Weights of a small mixture-of-experts language model, trained from scratch on English Wikipedia: 32 experts in each of 13 layers, a sigmoid router.
Below are experts of layer 6 (counted from 0) of a mixture-of-experts language model. Rows are named router (the router's row for the expert) and show model dimensions 288-383. Each number is 50 + 10 x the weight over its row's rms, rounded and kept within 0 to 99.
After each expert's rows: a language model's description of what the expert responds to; "mostly gets" lists some tokens that are sent to it at least half of the time. This comes from a sample of Wikipedia text that the model never trained on.

# expert 8
router:41 50 59 55 47 54 54 56 69 64 48 67 65 68 56 53 63 65 49 45 45 31 35 56 44 49 48 28 64 71 63 60 35 50 44 45 38 61 51 47 66 59 32 61 67 54 56 62 58 73 57 46 45 51 55 60 43 55 53 55 45 50 44 58 55 44 42 44 55 43 38 57 52 53 56 39 48 54 36 47 44 50 40 60 47 52 50 44 55 39 45 62 49 39 16 66
It responds to: Mid-word fragments
mostly gets: " popular", "istic", "ified", "act", "ative", "ition"

# expert 11
router:38 46 58 57 42 42 57 54 35 42 46 44 39 63 53 59 52 42 39 49 54 52 56 40 49 51 58 52 37 48 46 58 47 33 42 62 53 61 45 53 52 53 45 53 59 47 52 53 53 66 63 61 48 54 62 51 66 48 57 48 24 51 37 48 58 46 46 38 50 59 49 49 60 55 56 72 34 46 50 56 51 79 34 60 46 52 44 52 51 54 53 60 55 49 36 55
It responds to: Table cell separators
mostly gets: "|", ");", " |", ").", ";", "\"."

# expert 17
router:48 54 59 42 50 38 37 64 36 56 39 61 38 55 51 52 59 39 70 53 57 46 40 43 46 48 56 52 37 44 40 53 72 61 48 72 59 56 48 25 54 58 44 69 39 39 57 51 57 60 55 54 55 68 54 48 47 65 64 32 23 55 65 54 36 51 47 54 51 53 59 70 40 53 50 42 50 56 59 63 44 53 28 58 59 52 57 65 62 48 62 52 50 58 39 56
It responds to: Suffixes of common words
mostly gets: "ation", "ations", "ated", "ions", "ating", "ics"

# expert 27
router:47 55 57 30 58 44 50 56 42 51 35 40 40 49 47 49 43 39 46 39 56 46 37 42 43 46 62 34 46 76 62 51 71 60 45 37 80 46 45 35 58 73 36 51 39 52 61 50 49 49 49 58 53 59 61 40 47 69 37 52 32 53 63 45 35 47 52 43 57 55 53 40 51 45 41 60 49 30 59 71 29 50 49 54 51 67 54 47 55 53 50 59 56 54 74 57
It responds to: Prepositions and conjunctions after nouns
mostly gets: " of", " against", " from", " for", " during", " on"

# expert 31
router:38 70 53 42 52 43 50 34 45 49 41 36 61 53 26 42 46 28 64 45 57 36 59 40 37 31 49 46 31 53 58 39 50 55 43 50 45 70 61 46 54 55 53 60 54 42 57 67 47 62 32 51 41 43 49 51 48 50 44 62 51 51 43 61 54 57 44 36 36 27 49 48 58 55 66 62 54 45 49 63 56 63 36 46 49 53 48 55 61 51 58 55 49 46 62 56
It responds to: Sports and ranking adjectives
mostly gets: " football", " First", " second", " Second", " main", " third"

# expert 3
router:44 58 64 43 54 76 55 48 41 29 45 40 37 60 38 36 55 51 35 48 61 53 52 41 52 47 65 45 54 74 50 54 56 79 46 39 54 33 48 58 35 51 47 52 59 52 51 61 51 44 46 62 50 48 28 61 30 61 41 24 54 32 53 51 50 26 45 27 56 55 71 35 57 54 50 64 38 22 50 58 45 56 50 42 41 57 47 58 59 56 45 66 63 62 62 59
It responds to: Word-initial capital letters
mostly gets: " B", " D", " K", " C", " M", " H"

# expert 14
router:47 54 58 57 43 62 58 57 42 47 53 39 47 46 41 51 63 46 35 45 52 52 45 36 48 48 60 40 46 52 56 61 67 65 44 72 57 30 49 52 37 48 48 64 44 63 54 56 62 49 56 58 63 32 57 40 39 52 36 32 29 34 72 51 52 46 69 48 46 57 44 50 64 57 54 72 24 34 47 66 51 60 43 48 46 53 32 59 51 56 51 60 56 35 64 38
It responds to: Name endings, foreign words
mostly gets: " Street", "osaur", "ensis", " tank", " Creek", " light"

# expert 9
router:45 61 79 40 46 40 63 60 53 56 51 43 67 60 48 49 51 52 43 43 56 35 56 46 41 47 68 40 55 59 41 76 67 45 37 61 70 48 69 40 41 46 39 45 36 48 46 60 60 47 80 52 47 54 48 40 49 46 48 49 54 47 64 56 31 29 57 46 44 50 37 60 52 45 67 49 23 56 55 47 61 65 45 62 49 49 60 56 44 64 51 54 49 42 67 53
It responds to: Ends of personal names
mostly gets: " Robert", "u,", " Jr.", "ton,", " Lemmon", "',"

# expert 16
router:52 74 73 58 45 61 52 43 36 61 45 31 52 57 39 47 58 49 55 52 53 56 37 50 33 44 68 54 43 45 45 51 76 66 56 62 35 50 59 61 41 61 50 55 37 62 51 59 51 48 64 51 47 44 45 58 45 59 48 38 35 45 64 53 65 40 33 26 69 40 60 47 55 61 59 54 41 39 44 76 53 58 55 56 50 57 52 63 40 64 40 56 48 37 45 58
It responds to: Digits inside numbers
mostly gets: " 2010", "00", "50", "}", ".2", " 2011"

# expert 26
router:45 60 56 51 32 43 55 53 58 46 41 36 41 59 36 50 48 27 38 50 46 43 60 41 41 45 58 47 50 53 43 63 53 38 46 41 45 52 42 62 61 54 43 46 54 49 57 66 45 58 54 54 58 60 49 49 51 45 62 60 28 55 43 52 57 41 42 42 47 60 47 48 65 64 64 67 34 36 48 51 34 53 38 61 30 63 25 57 27 51 50 60 50 49 53 55
It responds to: Line-start and sentence-end marks
mostly gets: "|", "s.", ").", " |", "\".", "ed."

# expert 22
router:44 44 51 45 48 28 62 63 51 40 52 63 52 44 46 62 54 40 56 45 53 40 49 43 43 43 54 49 50 46 46 51 40 28 51 44 58 47 56 53 29 44 48 39 50 55 49 59 56 52 63 57 53 38 41 37 51 65 39 47 46 33 44 45 38 53 44 58 36 56 40 56 51 52 55 50 56 43 30 52 46 55 53 48 39 46 49 38 50 49 42 51 50 55 41 64
It responds to: Section and infobox starts
mostly gets: "==", " JPL", "==See", " also==", " Born:", " =="

# expert 12
router:43 59 56 50 27 39 65 66 48 51 42 40 61 66 55 49 36 40 44 53 51 44 44 40 64 48 55 44 41 71 53 62 55 37 42 49 58 31 58 39 39 40 66 57 61 44 56 54 62 57 48 51 25 40 55 43 67 49 26 46 37 47 39 49 37 48 45 46 50 54 41 81 62 62 38 42 49 60 39 54 45 59 35 63 27 48 57 54 52 57 39 56 61 55 79 63
It responds to: Auxiliary and linking verbs
mostly gets: " was", " is", " were", " be", " has", " are"

# expert 23
router:48 66 71 44 52 43 48 32 51 51 36 59 42 54 59 52 52 44 43 39 62 32 26 54 47 37 59 35 62 55 45 69 46 58 55 62 59 60 90 42 40 52 51 43 46 49 58 60 67 52 54 59 48 52 51 53 65 45 69 42 35 41 52 73 40 47 58 35 54 45 49 60 43 32 58 48 30 49 55 39 38 50 30 69 55 52 42 44 42 60 49 58 43 43 42 45
It responds to: Foreign name middles
mostly gets: "ville", "ini", "ford", " Lemmon", "ley", "ton"

# expert 7
router:49 34 56 36 22 49 39 56 44 39 56 59 40 70 44 39 46 50 56 46 67 64 42 46 32 42 54 42 43 53 36 59 39 39 48 30 61 72 48 44 41 58 20 54 52 37 54 57 58 61 61 52 41 49 56 43 55 46 51 55 52 40 57 65 55 46 54 40 50 41 54 35 65 54 50 48 44 43 34 46 33 62 48 48 54 65 49 41 47 52 39 55 49 36 46 59
It responds to: Commas and list prepositions
mostly gets: ",", "s,", "a,", "es,", "),", "e,"

# expert 6
router:49 67 47 53 52 35 56 45 69 50 55 42 54 54 24 54 65 44 40 41 60 62 53 50 34 51 50 42 28 50 67 52 49 46 57 54 45 47 41 46 55 50 50 60 48 33 52 49 58 46 68 59 56 58 44 53 66 57 48 67 56 57 16 71 50 45 27 51 34 62 35 40 53 57 34 57 45 40 48 57 54 40 55 57 50 49 57 58 45 70 59 57 42 31 61 49
It responds to: Mid-word fragments and adjectives
mostly gets: " mother", " white", " human", " red", "seud", "ool"

# expert 2
router:40 50 59 49 44 41 44 39 53 53 45 34 24 51 37 48 61 52 47 43 56 44 51 48 38 43 64 41 29 54 41 51 60 46 45 53 57 55 68 53 42 62 41 57 60 43 57 62 56 70 67 63 56 38 61 49 33 56 53 55 44 47 56 58 62 45 46 44 42 69 38 52 61 63 56 60 34 45 32 68 47 59 40 58 45 54 46 57 59 65 36 58 48 43 76 63
It responds to: Given names, table blanks
mostly gets: " Michael", " Peter", " David", " Ohio", " Chicago", " Daniel"

# expert 21
router:43 57 50 46 49 51 48 41 40 17 46 43 45 52 44 45 55 64 53 35 46 59 58 50 49 28 59 44 38 60 65 51 50 58 57 39 43 54 38 56 47 58 54 69 53 37 52 38 65 49 49 63 29 45 43 50 48 49 53 46 52 46 28 38 57 34 43 38 32 64 47 46 63 56 48 59 65 40 38 57 46 50 59 64 54 44 50 65 46 52 36 68 52 32 49 54
It responds to: Word-opening consonant pieces
mostly gets: " c", " v", "Ch", " f", " ch", " pl"

# expert 28
router:46 46 50 34 33 42 43 41 48 38 49 39 59 66 38 44 53 35 64 38 61 59 51 41 45 35 59 50 36 56 59 54 37 46 57 53 53 51 54 35 52 58 35 57 33 46 54 57 49 57 65 42 46 63 54 48 56 46 48 53 60 55 34 48 49 47 40 32 56 53 59 46 63 51 51 61 45 43 35 63 49 59 42 55 57 53 43 68 32 47 66 48 55 44 44 55
It responds to: Articles and time prepositions
mostly gets: " In", " the", "The", " in", " The", "In"

# expert 0
router:47 53 57 55 57 43 54 55 41 51 45 36 38 49 44 45 52 46 33 44 52 45 47 41 39 47 63 42 46 44 39 51 77 39 54 61 62 47 66 49 46 65 44 60 44 54 57 54 58 61 62 58 49 40 61 40 38 58 46 44 40 53 53 52 45 45 32 41 47 51 46 52 62 45 47 58 35 35 44 66 49 58 40 58 33 61 38 54 53 71 52 55 53 42 53 54
It responds to: Country, nationality and script tokens
mostly gets: " China", " Chevrolet", " Japanese", " Greek", " Kingdom", " Thailand"

# expert 4
router:40 43 46 49 53 43 50 51 45 61 33 46 61 48 56 47 58 45 46 45 56 54 46 38 49 49 65 47 40 45 40 60 58 35 47 68 64 41 52 42 50 65 44 60 46 47 57 56 40 72 52 68 27 36 66 37 62 54 62 51 40 38 40 77 52 48 42 44 48 71 64 68 65 34 52 47 46 64 46 50 61 52 21 50 51 54 50 53 59 54 61 55 63 43 59 55
It responds to: Clause-linking function words
mostly gets: " that", " which", " who", " other", " this", " used"

# expert 20
router:48 46 61 39 46 48 48 58 55 62 43 48 57 57 45 42 55 42 65 43 61 58 40 44 43 37 58 43 51 56 45 68 39 62 39 74 61 45 67 42 27 60 45 60 61 43 54 55 57 43 64 52 63 50 40 62 66 55 55 55 40 54 68 51 38 45 61 39 35 45 32 58 48 58 41 40 43 50 57 48 61 73 48 49 55 50 53 45 42 62 51 52 51 42 53 46
It responds to: Place and surname endings
mostly gets: "ley", "ville", "son", "ana", "ford", " Lemmon"

# expert 24
router:41 47 49 47 56 59 69 40 58 57 44 50 53 50 39 42 57 55 34 39 56 49 41 46 39 61 57 38 45 63 49 62 48 52 34 56 53 52 63 53 55 52 53 47 68 42 52 48 50 45 46 61 63 57 45 47 50 47 62 42 53 49 32 56 58 13 27 47 52 61 46 58 45 45 64 61 45 59 58 46 48 54 52 69 34 56 35 54 62 68 53 63 67 59 50 59
It responds to: Surname and name syllables
mostly gets: " Ha", " Ram", " K", " Mc", " Y", " Mor"

# expert 30
router:43 57 42 49 52 60 44 62 59 55 45 51 38 46 53 45 65 31 67 43 61 44 64 37 50 40 56 48 39 48 54 45 66 43 46 53 43 45 44 34 42 48 44 59 38 51 55 69 56 67 58 54 61 56 46 46 40 35 43 33 46 64 50 45 48 49 53 49 68 46 62 64 56 35 57 63 57 55 54 64 47 57 44 54 47 50 45 57 59 50 46 53 47 37 38 57
It responds to: Common head nouns
mostly gets: " season", " it", " work", " team", " part", "ations"

# expert 1
router:46 65 56 49 60 48 42 55 59 54 41 33 62 60 45 29 63 48 59 48 56 45 56 44 34 40 61 47 43 64 55 48 52 61 53 72 42 43 59 43 44 59 37 69 64 54 47 49 57 64 45 46 56 28 47 44 51 57 64 47 40 51 58 35 44 52 54 52 26 56 46 43 66 59 47 38 51 42 40 59 58 61 53 51 43 65 42 47 44 61 36 59 38 22 37 42
It responds to: Place and institution names
mostly gets: " American", " States", " University", " U.S.", " British", " District"